Weights of a small mixture-of-experts language model, trained from scratch on English Wikipedia: 7953 steps.
Below are experts of layer 4 (counted from 0) of a mixture-of-experts language model. Rows are named router (the router's row for the expert) and show model dimensions 0-191. Each number is 128 + 32 x the weight over its row's rms, rounded and kept within 0 to 255. Numbers have three digits each.
After each expert's rows: a language model's description of what the expert responds to. This comes from a sample of Wikipedia text that the model never trained on.

# expert 10
router:167138112121122147121177112169106134143146153165136176114172126144110166109164132153149113105110206123145143150067171084143175143167148149124137146108115097149147134150183149099074182068098099086112107137163085093131079063165141114197203105107107141079168130129148100135109153123115126136140138142164103094112142133062097082052157098167123095110097106129106142037124100146070127165149096192073107083111189082107099073108074162117118147110178155105115089103124165116129154151142098133114110115163110159097093099142107148134161135112107080162160093187074114121110135120071109070
Description: Hyphens, dashes, slashes, quotes and line breaks in tables and score lines, such as +/-, |---|, swearing-in, 8–0.

# expert 2
router:153127125112121149116160098123110147125082145093145141118159102188171139219138142136143123109179134128112149151173170124157163138190132094109147136131099097163116179187160155164152091168119083147127093131176087087065119116061118082093159138075086135144143148091115072173128108149145087060141139070182107120104127121129157057103134128088109103144117103095120137076120108142148025164143143200144112068099099148068131075129141172179113121136131123118147148128136142063133151131156083097156177149154131126049191110129179158099147109197150129144092078136109115139115135128126110130
Description: Plural noun endings and closing parentheses or brackets ending a phrase, such as players, members, years, "(45 km)", "(doctor stoppage)".

# expert 0
router:133142148125130100124131130148087165147110102152149137198141172137108106131128147145113181128122172138153160104136100119088181112098135117106110157170111109146103171105160116090103159179174107135118167159104115133133149112079086110153136081116126077194164116097094157081143140172090108104205163088212138221116119122173126084106211135123136136111111118132117120152119133139150164156139149153100109110128134177200156053119150155092121147161161089103151105137064173138103128107161088071161148107135182067063176132159103128201149144119115159174115159140170126109170183105076086169
Description: Commas, conjunctions and subordinators opening or joining narrative clauses, such as when, where, because, However, said, "At the same time".

# expert 7
router:119053191123123112117155105150116155082101178118147109156102118142079133130189121133123134188124153122148137108127115079116120139148120100171164106142125073127082137157121165145136184134172163109159168092134121173107118123152134146145174115102099195141099129140114089100186189108150156085187070153109109118111140132174106156130162168110118058079180125100124138071118108103170098152131138091163144098142161170166072109134160161078154086133140192079159111135129179138105121174155185128087141065160129100153087153148093132123100123120075141078086211116126116088043151149131066117
Description: Common English first names and pieces of personal names in credit lists and sports rosters, such as David, Robert, Cl-int, Nat-ash-a.

# expert 5
router:106153125156116117126125100128135221225070117116123074115133132091135117150134162150183076192194136113116120148120126142166122105112176072127102197095144115110086081134100151091126113107129186144122124170143137133103180175149121149113092132101112105102186164164128128099125152076159109152154135103141130152143159098154155122092073206112109107111169101129095094136188148113087182118163155142145132183095174112115102124132078094133168163100151076097063101099187142070138178152097083142151093126131141067179135124156137159161121124057154155104099129183077161108130129100127121158
Description: Mid-word pieces and headings in political, governmental and geographic text, such as Par-lia-ment, No-ta-ble, History, Population, Serbia.

# expert 19
router:145140108166137085092181091122148132092186136132150153156148090155058134157138106181140137138111135139096165134109179130126135186140128163125121142181092112130126151174091138135098108107109125091153171146125157141180111156071128048208087152165117160165145105086126174128140095121120125113195174140138133152136091125102177151128162130060177085152163114131122131097162066104143081157125110177179141125152150160075045106162128152085156089128057082102148085073129124100083192203119109117151152150136129088181134130145129135143063117098093144109083098097164140088174093143119130113
Description: Head nouns ending institution and place names, such as University, School, County, District, Airport, Stadium, Oblast.

# expert 8
router:145130123135135140146135152091089178102112197144165131101155051086119096061099156087157100121079118082057163081126121145072101118123147099086150101128156064097138116162147127160086066198130144133149134122152174156099102102134100185158089076140157133143170142124102138184118128095137120158205082117097140103153129078097121143151160135108169114141124141135129194136158119121108085105139151123125126169074154133100113129127200094083128071131127091119055067131130104142085163154092067146158106113140137151125115104182100161123052117134146104090125077141124101130131099067132105047
Description: Opening pieces of rare or technical words after the, of, or a hyphen, often species or foreign names: ec-ology, Ag-asthyamalai, micro-sc-ope, Buddh.

# expert 1
router:128190170138124121085163171130126147189091089103168091213141148148122189122150144142099145168167111106103126162116105119143119154132109116106169154097110103044134141158202197136111148105129111083118107131149112080131194088110181137131092089167107172135118115125123122088113206182095079133110077118136169116104179131148117138089168120122058105078143162116107166136087128149109139141173067104093146200123102057121092066163149113154130158148148077141118121127100140151101131165208112161116114151132092114093132147191112172162134131137177103130115126132162128105084137146142085071
Description: Single letters and short pieces inside non-English personal names and words, often Central European or Hungarian, such as Bé-k-ési, Re-k-lame, von.

# expert 3
router:156115137182130143155139103129137162127099148086147121158177143109132107089138097098089115154171151177146161141134092138124101103149157056123127103178113177136097157154146107195084126151161161113120082106106156128102091116082172132132198104133149054138151141099176081125186164107161186068106091153183162097092143158090179144129164137131065094054148172095115117097086133163103142156155102130155103108068162099205069079107184153158136119152158116158164065102134111149077094121120114113123126132174150125057150133156082124092087074105152154138129099103152120111129083155090101141
Description: Word-initial pieces in music, film and TV listings, roles and band descriptions, such as (ho)st, all-(gi)rl group, Nominated, Label.

# expert 17
router:163156122114092148093164077103124140182124103144136088119166115131125081110074130150169078163154153082134179111130085089084108207163151113105105106138124184161141172130114144093144197116092097123174115080200121115095141122095127094151132127124096135103106160113101101106102170097159136196140107169107090187200196125109116130084147076128132163091123181161202095168093107126103095072172094112153093143150102129104139134083137126203181155134136096120084092135121095099109113127123109134128063108137171081118198160125123099151080103120109106180124080171171129101104154119093117147
Description: "the" after prepositions, and colons and breaks in infobox fields like State:, Country:, Binomial, plus compass words South, North.

# expert 13
router:192117130209177160072106153120048125111107116188158189116171088158154199124143125102131165150175123139088150099075106123134148209169155108149081074150175140165150151152142118121091137134155159150202115092140144165144096121094134155143151159131149156106099183096159182101161128102134091125126125146153165136101168109131106097135127187142079082124129110153166109108138107116112165156134119152163132109124165128089112083115156134119095140188102071154094094053180178141137115113100108066105126084113181124137138141168160123174116114146155100141106197099162125099093184136169146076
Description: Inner syllables of proper names and foreign words, often Asian, Spanish or Greek, such as Wa-hi, Men-de-z, Men-ela-us, -kan.

# expert 14
router:177147176169169155146143131107136094122126154166121207076117164116120125113095154160150097125164127104079187123151092147188097137136104132074142172125138137112076143200107172137099158094114161138153161119150162179118140130126140110184106161156124145187136165178075155138133122148150156134106125170146168093111162154122085135047122124099125097176171114111093152115135081134138186168134135059112105086104094121155127033127129201122155137091131128171091078085151152093104100125091145131190194094112124103114106120092187128132155108112090116189098115184083086158119136173114129091
Description: Pipe characters separating table cells, especially after empty or zero cells, plus semicolons and equals signs closing headings.

# expert 18
router:153112101142080105124172085154114120166127130121134159104170125169138092146162172161122158148142177151104127185135122134105149192126128154182095187102105131126163135132142094117126165076105133102083153063092162169151105112118106093164215163124092139150149132114163163080099140144129098087118141143145192165123172181159203106102135126104123132124124205080140148118095120182103092149076154119152167144068134157159114102173089160154164150162126122172158167111128121106085106151068098146162183124153198112121184167157126148152093110149127179093166091150115065074165070078134151119
Description: Infinitive to after verbs, modal verbs and possessive apostrophes in narrative prose, such as manage to, sworn to, could, would, festival's.